Weights of a small mixture-of-experts language model, trained from scratch on English Wikipedia.
Size: vocabulary 4575, 33.8M parameters.
Training: a variant of Muon for the experts, 314M tokens, 9571 steps.
Below are experts of layer 2 (counted from 0) of a mixture-of-experts language model. Rows are named router (the router's row for the expert), up (a neuron's input weights, with its number) and show model dimensions 64-127. Each number is 500 + 50 x the weight over its row's rms, rounded and kept within 0 to 999. Numbers have three digits each.
After each expert's rows: a language model's description of what the expert responds to; "comes after" lists some tokens at least twice as common just before its tokens as in all text. This comes from a sample of Wikipedia text that the model never trained on. Tokens count by the router's weight.

# expert 83
router:540488565454439513503512502440531595438445444442445499441433451496511487531397459546567572541501448441469464418515529584526544448507429519504529571591414568472503469467626495430515532487472527
up2:491456507475521540525517500510511446522502558561607502492470469479474491364582555436462542484482432412511509414578406455517527554499543399442457388419560488577469477482525538571456390598527440
up3:510470532503499439564455524430473550488508503551538505530438497495535495540479541476504583502456528559498479401453501534508469558395408503422428455531518486563541584480454526564503435516502444
up4:406490564539527465480579500523540530524487472479520539468424467491539415555362564539520568557555451468441592483488544608502509495468411553467454540538497482516569594507498524559516561474508485
up5:436550438518465401441492520493485542458462566467394495524492469517571581486523542500497448507414467450562515466521492427479458468499458530522419504544486492399479521518592482383574497550429442
up6:464469477544508523582508524477466550449544492552551502495492421487549488504496540589487535531529415412439486418525506564473470565464552501433451576481447551494462506410639543419546515473598428
up7:451553452571529491505482536503619489558488495407416489547516511430438462577478415507594458510536533357540523490509490460476535514451515414514532496531589484479496451440462474441446540530396491
up8:475534599533500351523457511548477536549462592472487517476496425472498536431477490497477473510491449456457589445560504551464523584479432475491461461460564598552537565529509537480433554478493497
up9:581450472515542580409485513461516417431533478486538558534486472429517560493465452578493526470472424490555436485493458452542476510532452499474537486391471459487489393439551517506487407445577507
up10:491448480569521457456506534520474503526555504497556558524464507469422481471549487537535513484450553487438473530527499442563504471612527533520504570425557448460476473489530332510518479569545565
up11:527462455548532432437489577572609376526468425532461484513496579475421543457541403414535538453444418449527548571481506517489478522521472515521529501465466534452538476530497550495526469601534566
up12:581443504537495493469527551487442538494583452425510552507469490507541461499458550593477449494540472529495468546558524489421439595511547570433485514491472455458490536508521586584442513649527551
up13:500546523525557515489521445538539530498534545470398435504486494628464508459458559454513493524519520501540543495465500529506374504390503480394448490403457617519522533566506548492406577550445504
up14:491499442577504469508510429434432476517493510544467475513595454493499480544487529536435550489548412369555507453443518535524424585414549486505496527426477502557589526594404444502563548482385436
up15:483517466502445482443651476407494587528426497510549490455446472539428495414457488403479490546450500547471527555465444488504511505606531411433523570509513524456527520430509450501486583633624478
What it handles: Line breaks
comes after: "\n", " |", ".", ")", "==", " =="

# expert 37
router:560432469431440573552458531545548444445444483538552560437446436563454562435554548557555497460436447479552440438501464546567531518570476440468556551439493453508551554576434441538428524471439543
up0:556527482488533439435486524432449510605525514483501487463545481502521545531458502462483509528584499506578476489531488486488462461539457418491329550464476485538495331500504491474541500502542489
up1:432551543585532458456503452533501595531550535391528494425475477497514443546529402464549469519506579474473439510547453463472502525550456512567439523622553460430520535471501554482504536473557464
up2:461548444514486422472546519537542492452528569530525507612481513468478520501495529505421481392537517534504645490471484479436469461532490529453426489433459482500421459506465493517548510469500475
up3:461465455546559467476461549588505429546515534540499476517444531529435538461540429468399526466513507549495554471517475512426469513390406465525349492579414522516521509478541505517517486560397478
up4:400526519552569553506460461519557491474505474469518536415548494492539517572518501512522527548533630495578482488556507453398510506412516498441406405471413559472564481476468530469530459479518461
up5:489504484502558415455546499522532508484493522518456463472442605470481407587531508464452537487517657489551495463504575462458451458465541557537442541523460477435486440547445502475526557475520446
up6:507523401455566561460481484478428511531572508518454541501568497563522551502513570417533507485469489512490522567499476418447545582570503622535449479544509538523483617430550448424479469539573416
up7:469591411538508499527547596527435512465550472470501450523459600471487447472473539482379481490511537576470622530432543428433499461457491520558414518626452514501459506461490568508557584491498503
up8:515463624524537482458443472507514514508475552506599473475453522384535511541473444529471493454570510552397556570414497509430560527436487532505364464410502525503460497553499498522523483436499416
up9:461567495499564443529502551524447535511542487451463454508525487566520496480490527503473525557543520610471516505466466449487535419481506495444375573548543577412547538409548571392543444499571541
up10:496591481516537414464515515491481554470589529438510510530471405448443494414545480510451538469488543530491460495418481494561473480480428505595402525505479575472438548489524518508427472460512536
up11:508530594483525379466556525455507424592552441484536462440560489505534432422515498430415566526549491495488567452503518480484487462464505564557397470398545542522496465394511483435524547417585403
up12:472560510592473445499561543477486473489550503488553455521565595428449550472513490437456456524587482568516545498435534500513475501491483615514497556500514545394477477531461524520576547432565607
up13:473435526513511447528537439431485579486480488493492508477503508487578542499390526430410552450514538589402449511539503510474488495566482576523346507583516533482492506453431525464516550539479569
What it handles: Money, votes, ISBN
comes after: "-", " |", " •", "fic", " was", " A"

# expert 57
router:585430534503513585546492511520540430487446504464526537446439475522542514522585463539548571436440467444595436429433503557569471510565510449484596568432512420462532523548432455518477523470438515
up0:419472496538576501499591438465557477525460511522499472556473461487515524518517484484528504506592534509574464486457535519488499464457499524416526595485582443473587406492487478437419553556406549
up1:541524491520566598521614518461589422465481547504480562504469582476472556539492519424552479404573505537501546511527593520556509434442548514468520465528462497526555513496482534445525477524524423
up2:465466545523492491513490391562546530548521423500434464489567550478522497613502445481477475537484543345572515486499479549461435551510548560607508574474512472428556470389467593511515414452467493
up3:457507514522501539664541580434445565576399445493463500523564591469434552458481450522568498510439478562590441507501535503339522521429456471582448489542339437511499549460520529481481474535480492
up4:545570492563502459425478437523506493464588469497493566450455461428443474402496498455444564502490541563519607540450441501612396452429499537464509521526535566591499525524496541472523445525483469
up5:539490541590556457424479469445424484457536533498480506506597566442530479573436471506493546463555521476555395442463569503495512491432436516479527498536522503474540513586488564415512387477437512
up6:480451572515502527500492485570487456550482535439492515631481465491551558620501532477533465524543483407504542429531497488566474446442610519468405471476489472457490490487472544550496513443402539
up7:530528574485544485480532510501557466545544498526466537650527482548533436386494414517483528477475459480516521552499560481462448430488459519513458480508439551421516547521501536368478549547441516
up8:489487450464434471555572444481471429541461439461592466438528439463532495485562449418527508442532496399499461497473496433568516534414478538558483513525496528545462536357562489549518450589608554
up9:465502481548488430488480502531498413554501533543445486470562526560504530439522598527434534452472390544475507480575516450427486555487567462463395527539358468533571469515504470505505522511524458
up10:460587568487507426475577470447503500392606506420454438649462512496466534595542542477556519488558529513517420404452480451547448532517505454520458540503479566533448425440523494445524471546502507
up11:518482481510540561444589473523569504511548594476570516610530651426514376497508509438520573392534532414492504481447592488525519530497507549464477438510421509422468475533523492419507489541536519
up12:538507623517531428486485464543484515454431528494492462538589413539579481495564465519449482455438585506545454457481551550514403458481589478534477534554391485470578480437451551525516491539415437
up13:586581552580531423454554454541504506440468440456552504483498481484576460469497517457487510427518516464577518440380552453506482467498472541557460464497546538493433522429551548479529444508485517
What it handles: Infobox field labels
comes after: "Scientific", "-", "Pop", "Personal", " Time", " D"

# expert 66
router:572425475448441564552454534532553439441440512544554569436446444566462562430572553559570464474433439486563439456516472563559515502569474447476552548438496429489551581574449435521443520478434547
up2:383569484480530473514482522539422495582516545566483511546573492498471480494513484548438428551553510376455459484547482425468533498493462517536422448491547481501568539337479433570528529475504632
up3:533457480493563428494598461471577517455517505481380520519438417477537457562546493557466527485510588529519462514556484380469530482585439561437440566520510488562523530561523461498501576504536494
up4:445404531472565510476517461487484637518525497555519493495532529532522494517479482457501437500459512504469659487471424488497556399521489514473427530519547468540521412509514566488510518533420447
up5:405556517505460453379488545537446461508515518505532464517486488521529527480409559486490484543455455431449504508493484519435488443484516475524468508547522593519605459566511546526548477505433448
up6:480507459490496420529512464566549581466542562461456402576573539473530449536444485437463451498387487606513485515566456514455629475461523507443329470628451541480549574527557519467459467569591521
up7:530584439537527390435490517507527510535507498463592490558572469402548518407495494480490553519502488519523539515504486508498479469461385550509412501586517527535521428549503507507454543457443490
up8:506518514514511548421481558513479477573471530510512485552538566529586509649535581437569437556485541562533556444501418495411463526437587541520426519532466514507523425453471538478586479472598486
up9:542532542591504481481488542476478514497421557461546522534530399494463472573536527438485522522590503510449475455566507428449436517481543546463369483450474512498542513490405607502534585480464564
up10:461501556544518377424467605507488539540519617519464457504515535512449441512488421385420469510501518481509511511529565451428420510504559501440424469512489445391493516405533541550584554518577416
up11:504484505477476472504504582529495525458510458492523510528568521564523531537467442418550472582542535545486470506583446590581495485411487546513436434465466471537520504406522499539508503560451469
up12:470526512559423393571483501453483540486527429436475467535425576579440476491570461447493573463437551547485470530434475473458536432474565558511416494525494527607450461414491519557593526562427480
up13:498479499555527501505505506479488454433519536510540558547454446488473505503346428511546567509583497534499539478515557456462535560424517540576371408507460502478490527446507543521423497622482497
up14:439490476523541391412504396488484570471510533514457521507475516593498456522547560449556469505543538500459579417470492590411459520555499558449448553554506565462488443491525522542451498418435459
up15:506568521501526394440562443533475432439593545517502515600493487490538452510488446410480528455474510518453544436387430508488448553431483513567516530561426468507525446519446491520537603482508546
What it handles: Subject pronouns he/she
comes after: ".", ",", " where", " that", " when", " employ"

# expert 14
router:548446508443435555540445516511530444434443483545547558439461443560484542459566533553573488482434438440539469442533457554560547522560485436460562556466495453472565559563406443530448514456452564
up0:378514441508456413570548490399429436527517461521612483504442506468505411536486514471409499471551495475449551593374511547387471457482450505447455503533512495519491465510489514466563465544532555
up1:572563491522522415489491443533454503603549496477621451526563510485571454584523581435426442453550453486436518461553523435521389521524474590540386467490509552478501472556529509473473503475570532
up2:578523485567480480490501425483572399589443525417515582505553501539476652493513521359414473527508514531407500469447528487472409507515501552506401486412486516554602554492430525600538408523471473
up3:440621511582503402588470526503465495546436502533522522447503555470565476452478475519453477577502576539439529497457515550543568477529521558546447496588484545489519460524533457537600423506449508
up4:569524572443582384508482416471584521501487548531435518528590447505596554544453506475474440531581523437558506438541417464482578449450499468510373492620484565433469547451476416493529524489468559
up5:508484516535559428504557556554499503484539502514481510456477440476564550465519526466417488484573548561442535503482591428447511475509572584534440431430596490516522422405471494556474512523482436
up6:370566530536473429458561425566459520505496541457505467551542502466602551536524602491468494510595529503527498479586540523433488537363590514516434468507527508509469445542452510501553561480541520
up7:474514465486442406475496494477503424518552487472528477461490559518510561517469517527382504539560509610501470479491566474478507514473483488531420492522491518435603439534508543501608460459506499
up8:515558510551436389537477465444424514428562436567547434531479434526476530517451502561417558512586544456409539523495499500411497510445561565469408539555455491539391488502538514413488472629513411
up9:466543524549500487508481526421484573454481500495477557526561488490508564517456488404451569508532518447441511476498519540441492477536596559504372447583428493545582463444538542539545471581526576
up10:514550527515416419581525548558540497499521491546577515625581552533473513398540537490497516528488538548548534589491586506489520436546514576530451554512562546440382450411468509520525476452437469
up11:459574499557475435421486516479498488543458424454582493565440467469495475461524462517412424510465517481518611580483590498442459447463467531516410483519455545522471469433429460464572486523497534
up12:463427557467513423455438491522455477497509571528507520620563498561481542544466470535528479449498475581519521544434508458503494526444544492508387511523483513485436474512477552548537532513530535
up13:508442490573518436464534464513400516539542485483462448475466480447456540537494540414484444531541579554542544514451463467421448511516512527508373581608419466542472495429548538394507531581513432
What it handles: Capitalized word starts
comes after: "-", ":", ".", " the", " of", ","

# expert 84
router:505589536492482519441441551578498482495477450536462498467428475469612527466566563559553517459469446390445599497530472518546474457468454511523557469441602508465471404506515477541481600471455467
up2:523495614446531447493475527515547529482558475513549475455464589548589505520547507470497423446564492433551541414505402515529521485498605512501491487449562540503398463397515590442512464585552422
up3:537563588527473536621455520488475496538586455505455486430506532444528540462467489487504530522499517469455621512408597537533441485516563635450529591496477445545433513535481490466498525452536540
up4:441416448504492556515543485540540505457482507522575449546578417526438551587474600581556541470487594421526396506493521447472547515441498494489532499457500435579557430518504547508428455525393542
up5:432529490553556435483494467595543472493427467548491526572589436453570528483624545514488574531518545549566440498523465538474582543530477476537491448382491543423479450403452500475486414491521555
up6:526477580577561450478456575476461558474425512464519586546499508430471503485472419578556614506479507494449488410579473553582475495458519544494499469452402530363501606419465508534552448552583493
up7:384551644542494574537455459543539618540564546466485496563547479497463480503401507580601510433507538464542507540583598404442421460450508438512507468479480477468552507430485563506567551482573422
up8:479493441449482473570537436465471541503541551514525480523596439487430547554507458564464522420457460485435493567552480472457570610458529567459472602412373497440454521483390541406504473527481498
up9:414468548532503476644518451492498528540511550540567477493435518470500544441512447543508542527400557479531472466522553547524369455523440438494445497531488503367510550555497453516582488460533432
up10:528426547462504519596549487522419440444526483470486503558466428481514659531505489533503532506538545496474519518550497484504581355506493430457467552454560536495449470508434559480425511429499468
up11:480515564471553528545504391513482509488481436581469458520572523531447576492481557483500491555488434422511604546512537543489417381426341462426507589407438466484517455503402551485516435474506501
up12:400451482594509468464599502459569510437485396566566542507459448466472511531534439500517598538588500483516500567471505478495478563611575484555529490444502549457496436474516426493565483401540504
up13:448450568487552493535568470565578479528441484538504456454519463528542490482580567491548550493413576508539529478366512524455440473641530579471589551470538501522495521490480442480497563505547445
up14:539537539460450484480465563504502528473470518483571596545499502429554477570564392513533529513545510515524542524549466450440470500586440518485524468443499455435493604462479557459561470457489585
up15:479483518472406409558541566526480520420431492521532446375589519475551566491507499495419422518507563608503435417543471542489462494432564450588455567508469535460518483458468591449521505524489501
What it handles: Lowercase word-initial letters
comes after: " the", " a", " |", " and", " to", "'s"

# expert 34
router:564426468428440562546462522542540452445442487545535552431448438549446569435572545551564466491430431482547433449520446571565535495563492440493572543436510445492538558558445435524448533459434553
up2:424625504508507437455452455558598560578489519536530477565470516529479487456418434508496461480501483455570558605411518523489449493500471466502478499584430485401463490519530526471564383583534595
up3:365693470506453457429518507543462501567517464507433481546500474612551535473547532528529577443498540517528462603519541486465438556488486529574365474530502449506514439500480520459569455523514437
up4:510542495469521385531469512448462497512466485394443451591592501520498382475400517479535530521546536592543533506473557492547595514482483485481468530586543526567502522496585513468514595514460466
up5:482475466491499416426565474574468559522478501480468532479463494463470521485525507515477576535575555454416539557476550453444569542525567518488396423551529538474516494522517529522605501548624532
up6:456552541502525372555483353541485491508579487508602448475457498500476513495474595503466522529537498382428603519468462540418500516409460564448450485529492568577518466465489558522493512499478407
up7:553452580451515451515508502475533486505505481508522465527545516529461444518499528417468477548545556539482596569487504524496593446476510522516388405604524559507462471507463481455509374577476540
up8:487566486512466488521457595490384542523570528500571521500569501452558471453466525463522550475554528487456442526491566559452496500448516517461375500521374493421439498517455460514502420508568599
up9:420473549529494475391505500542459543459503416470457505516428474528470447473464492430396601489642515489498565562460474532504510423557494484464458430449493496567527491433436513548552445470524513
up10:470469540500501500401462486510497480534502519521461484511652575541481455505540458478445518454564510451510605590475537506427444451532510589539411508492499530457480457465501554464536539444540518
up11:440492526481402424502468473532450506552531503454563501535421517467526506591564503425415484545539526531487521447476495479487510497546523527521512505524470489469478399431551480407515388397520523
up12:443481434553476377505536455448549495496569487488514467452405525437580530492547490491425503494559511455491554541462488456401513448553525501466417548464484541503667535505591577523536491541456470
up13:486452522527427460400487448501489504487429525384548442477491490496502507540505482526437505576551608430521567455495550502553496488475519453510371530561486529506491477402543495483551511448494507
up14:549518480554514458469448455486503504494533546470471459601517519504459551455522493420525468501538503444542501530553508479496502501483562372519427504580512513427520510417390539485364521512435447
up15:513538476474554396504404467543557477558523516496425521531571433563461408478418523441527419477556568578495517521516486480534484550510565480568347457516559478521410525448496505533502550511473482
What it handles: Articles, possessives, table blanks
comes after: " |", " as", " is", " with", "|", " was"

# expert 74
router:556478576459405575564510485531470458501459525535517518433503500512556499521555516576535466501446426410555477471480474564587542498542510456506567559397495493476548572419454468528431500464505570
up0:407579446493484494528475495506526469536497495403509449504456509465529479531474563452557433501481542670520407640447448538544533410560480503565499463530489529445625529485551530518580514508567512
up1:500612484441567481500524426427518520454512464491533561401454569514470499463542485517457482524517456436508536492447475453602477444530381557472512533559556523530495554477474410483592500627498463
up2:414542544606578452516534587486532550535477498460445498521476520429459484557512381549536514439523487427389426565488454545452408471546521517513512506552474443404473422553476512431539547522521539
up3:516566469472509558475596537526450496517487447569459584627489393509600512535505497476553561487511450472533539545403462452463456423526464502454483596523374530498526524478460548647436572509519386
up4:406574469498509456517601494442529360525461490479463482474466499448454489470467523515514434493549422492511431504565481530520443446484448547487448514472489536473470439398495494473501584505625431
up5:599562588494592434580411573477451453457526559512473503567507510459490580597498447464485558451618515494560495505465519385474497545541574524597491555379459491536477571486505496543536444450549504
up6:498557525575536487542492334552523521526544498570375537480547489451558530527479542393431465479422488428522521513461550525505413462511465542442551449487429478443524483424446465499515494496603461
up7:524528520513563426430501516460505518516464444528517542515475542484545474512512437559567481495488494393572492406515517359650466541494523510458404530443559472458549481486468536486514474508494475
up8:630537463443433474453438482493436552483562587566493492539459522460434539497572386489503553486482493530549538468560475499537455553445465411519468450519421569547586528480550586511463448453485463
up9:479489462553416486494484470530510477491524528495553438539506559535462529538487489562485602473547482517469525463575592532472469530433486535509429523519361487538556464515542435515587434497580477
up10:488465530561444539450516558439489538527531503439527433509606484583536525451420506489405481436492539491503536567523574455349427525477531557554483483559441450424528515502586464438573481526548443
up11:516547523523489425341580477446443508417532570465469502563500450499451482630519581522512461485512604491487419508467523461478445550472444564471487520566442446431482476539456525537434509536537551
up12:534548475492437424529541466512489504415445539541524470523357465559396458476547552436520527456534534465410520478472403502669431484592471548477425557513508546483548544518477477432515530523493520
up13:540550418509510474560468499552475484491490561503428462520510543536498632495385601435480516466577599536527560452509523458436475512445542538457481526472417495537527522528514509405526423506512441
What it handles: Capital name-initial pieces
comes after: "\n", " \"", "-", " (", "==", "==="

# expert 51
router:573443476459505559544479483521473526435461577537591546409483524535424567459544557573551539492443442496500424453514448488518455539560516412485570563437453487528531565542459418557461509489510454
up0:511532461504554545461523438526535486528543539458487545476506474470478451537459484493530455453478448514509450493433513529488428486630496606470502509547437584482455391613453400450530551556528546
up1:500539555416538420499479514538367526441550547515582530552463560548417490482528607456530611489565516482458580470474515438462493534447477493452432517567438481473469596422536485478585520488517505
up2:465499457459522487549521510542593566599451422487504486497438552584469470481543390521405390504471470531508551583524509599431571564503469494505469507418506539539491481517554532488506543483580495
up3:553540480554494454529527589547435579438508563442521475519467473546394558445451510490533538398556496493470473500471525529399483547398487464491471534550489498554567444319565509461474525542552438
up4:429473519499442538403440495441540552494504496548422536585438413458577427522503538469496521445550478535440602437487490435493485472536506542511545495545528530481479552396482638523470518469509539
up5:565543473579457514566475499542595431504433596536566513468583533484501598481463521483452557441584483492478551499529505529320507538484503497514408522520472575435501403413514434464518546453527410
up6:593476549536528459498452485504479402495535509421521533592431454443525428508476421525475561426545521504524510485445562442432460431514431559546594451495469465522483511527445452514464468515507535
up7:466544521485470418434541490511501511513490537459565472573526565496412422478560465398507491480515488500469450467496468455533455471520477523372547525457526619478461442497538500369496401497543402
up8:562513623486482428527501453485533472470463530456468497541534418523545544520562399510490522484599457393456561520466403576451510514386491452524506543460409554429595406474475513489500555509377475
up9:520460510504577512573490522605481510574461444534497523450540425425445565350455478482527453481488500508544534481505546491486596451485531493540549427475476442499536465578524469416487511436525493
up10:442484526542578506479460540491564551486554486452480527578436557460485514431532581477560478487528511507538496540435514525521484455553397430409481554538543436572476484486517407550482515506498496
up11:539406447539585458555574467486454436424501514551548502590485507553511428559430587467526453527481548540415505540493528487476568502478534462478487606409483598413472550489531501436438549496591412
up12:521605609522496461473423507501623498489518558505495519463490528518503448487530392505438430468485434534423555458368543552495484455486535531575480486484500548557571427538502541580478537529540458
up13:437494593510488554565541498509527514523519462472472535581376491447587436529455540496636625499598555494471488537495544503524515466626447486456526465518603433505492490531378434509519538455493511
What it handles: Organization and group nouns
comes after: " the", " a", " his", "'s", " The", " first"

# expert 11
router:554502583464472569506532459460496480487437598525532541437491530538442513492565491589487559524499438440542430459437559552525478488541417432419569493422434482465572603548523450470448468471472517
up0:537557474453482423478446515509526543353615581543531505593497457380488546491403447495529431552501521457508444432511479476524559475527515430450467502439469596516536487540531517514450504533451542
up1:569514503402528487484513562451465505469549441519479436406470566553447453461502469481584454447434510559527471470522444558550432440455504506606473522513553513506430360455436520500538484511481450
up2:404599484491517513385487462465573539503602468513430501484550562479523474524445537491503439452486541490546488430438498487444438545477472371503432529502587618522546466504524563470451551613582462
up3:514518547503507456489583525477538463451460533433389566509430533495529444564555355496505467487550485509573501532444439503455507509604488621456493532462470532479473522453439589482474540519512475
up4:423521517455506538434532532554557482379563575546504494468406519452470424612522461551534410436509588573467434428589463479470521492561530484491512527518477537460543426557426562461466504568494421
up5:551494514506477453449570452537440503509472495497399541437549554504498508536541458497410475452390467479541574477559568545430444535433545430485450442531519477490485514448523524443567507508567472
up6:415514446463485453477469503539472606502491509476537502404483473591526539470524511566496515472509472628475459449544504499393512534392546385601494469401434537514461498430583461538571557452506437
up7:448469431430429488473502552542507532445533510437508506438475458495545515508503466487614468559500500477384463544505437533508579444507476543539520497612484414606517466593513624548483526473292592
up8:379495477573498538440464479471492444550480566509517507507494456464539541394492575537421485493575527460433472512498544511435482575547454586468547547569501496476567499573549508495403440454647525
up9:460531519412492565434502490607432470395601574529437491468539487363467559497392457478550542449499551448518521539512512464500503509501505444497527503645454495420488492546477407485510515470413516
up10:504499538519526460451509526400486504546515369467458506509464474559426464495571603496382531550469434497439513536332556415509512533466484567433465575498533527535449451455454478514539500567511544
up11:507469606576393515466469540492490521430582412482532562452504621503434552503445526463454571461511418461477538592571561522370474516489484566480453516548497501474523531474553548480608455539526506
up12:465499440464500424533580462449496537477536574589485462420607490479541517548537515445485493447450492524569417522435494509450533536503537470469491560343541565504521542359500621499504482519524510
up13:479535460517555554580501439490544482480460518477394426588539509514434517526505445545548461509497471561431463369576492532429463462539503535522563544565443487500597491495433595497526508419477481
What it handles: Years and digit chunks
comes after: " (", "–", ",", " in", "|", ":"

# expert 47
router:514482487524507560539470468549516514458532504512515497478457416535438505447492547564476486444419467421508408554464477447601420558602451440503543588484569433407573481583415416573480576523464539
up2:506492562468419436546485556516421418440500531537478503499606466435504583556511497515476467499415581460546416410516531540520520484419446446529435483518485521451529550448515548443526473503431509
up3:497513511484457473469531443469519447492521525469485510474510577569494566493500537518397421472579456477362564545458470555490520509493530603529468515426505520431507449439593530532528463575488541
up4:490542491457425465509503418505473426506552570550582478560518525429527454509468535414576483505581503558475494450467530481467481471490460475486497533519467494514554572541486467378446467516531469
up5:562487445442393320390592489459510561465616389497533449472458516561514514440493432451573527497490459458514492554478490467456477451512476498501450545472607457467471577429565478523458545492470479
up6:504545566471407496428415560481536578541560499463497518472474498583477435475526420495456452388457473479553483475496445477447535512616570517518470452570524428559551576511520561485572479555445493
up7:479582573489540514469553484491491494537485401524500559573481511467483501527491561557529521446549504442542524388475489571554472467551508471488499527503557546546551426456411432470596573445424469
up8:481529591512514416489524509574519500463569509531539513515429508494460469455454454407491512545446429617416584483421556527573548402530546437394454498552574492511512499534569523478522571500560485
up9:556477451576500475476538450498513452533464475513459437498592468511429552550447521575426522460574393404467440495445497549458540528470600503563433504491442538461515441449451452335473424522426598
up10:471561524421626460465474471551553486535583387480436461464460529477371442481554501456448591441553522498478585496511462571478454447484551511471490557517432493535546491473490415477493527527506471
up11:549455566533545420527497574463442486443557428487484456436496643470519547496465473456489563525514488498566521482504480468583541538446545458494529548451541465519509430560536483392532445442495484
up12:467525474468525482491448492454476471384600468492453474466655519528548479535522511520498501441594564470553496489450510474518444546545550505494510562462517549566490422511527542482431473545487437
up13:471560566523444516526507483431519552543557453456508468520464430491578498583347553431512569574585567471401493512471558552540372473525555567582499478539474448415517458510423483541482496524492534
up14:435519479464479502518565498522565423485509552391527558415473586464490463534535522526502463554423559519434518456483463507491587456535551511446456552537518529637459502482555470482446381463571504
up15:499472512527514562594579498442512433486479483452476409436468599506499561537468476509548575526591565393498514539488527432462558447511442453553436477521565434455491494491472508511411533536538529
What it handles: Quantifiers and number words
comes after: " the", " a", " and", ",", " is", " of"

# expert 80
router:540467516448556552516497533578492538502459551499550575445436511512405522436481502568557557487426435525558460438497524542539535527594464444455595519447450489527494518532473428566474535472477499
up0:500592653478471481469486582546428478462464536500469529438524481506528593491561498481532566490573497491497567483488465489542415475448587472509429558469384605438423466527455490474512526451444468
up1:542573459540414494528460528512540477475603604525508478421485460495534618498464505541470490430509544440474398499462504622488434588525470497492500469544521577481524496506494478406453445495507539
up2:500509459465485520428549634472424500457535484542505479537517493471493485396580488502442487491516557525515527542501601478406444447516539499454495539641414399408498560504575541462485558507465427
up3:500473489392524468516513456507640575413558586508483537486531463611411470508473515579523470489483466577519566531518443625487480487519446545512470478483443618434537474427537449552628482480443484
up4:512450460471451397475514458593541560540492532474436510558458506491476571531568496497479477469469514567461464499577484593415463530565544549531482498423417505556510439346463587488544461519596532
up5:510552621572538477456496478493463522480529511458515530493493542471475538446431574485521572524439550504417615477393520532494573533425446612423574449455473481549503435529487454619497464510502473
up6:453520514483598486533461548566598482650534503540549473501481494519417548529519515473522506531581482502554461557478521497515477509604478474497407471535475492471424520447534400495506463463402460
up7:566527427456577487528375440487582511561516473471541554551525531523466515496496462473490470496501410521583545493603455468485459566443481390556407431506396537580501538484529547599487539500506432
up8:463461497512499552534554512538529425489501414455458504529558437418528434474501450558505609476499475455501545450534486441392485477520533579516577606534464532594476439468435445550528551422471532
up9:521513494420459466476452546558390477469584416507595543557490527515433455438519556429539486484604496533436481553507491434524500456508500550573510419623413489537445513531444538524516492503495476
up10:573489574498527521470465575520501451467457531564523535636527427349536520520387514525460482506546392522492457518438532582488549494524496547441447529621400534448477538485562471584507536468419477
up11:492483535446516536551489483430502636460490525450490464566499548505500576443427529448485613431477509463554544518439555511535430464311468520453495473476562557557478516526416428547483533551520427
up12:460597607518512482436552450477502486543579507463545518621531433489528529399467468511523526524502465488542576475507591461513487547510516502485388595465500473449377481544528548471510510476540475
up13:515504564445486484517422551497532552577618472483464450480510600486416481435509593438499493449476479509489555449437539493459437496537523609504482341462458518566468505408364483516572537498593543
What it handles: Project and action nouns
comes after: " the", " to", " a", " was", " and", " his"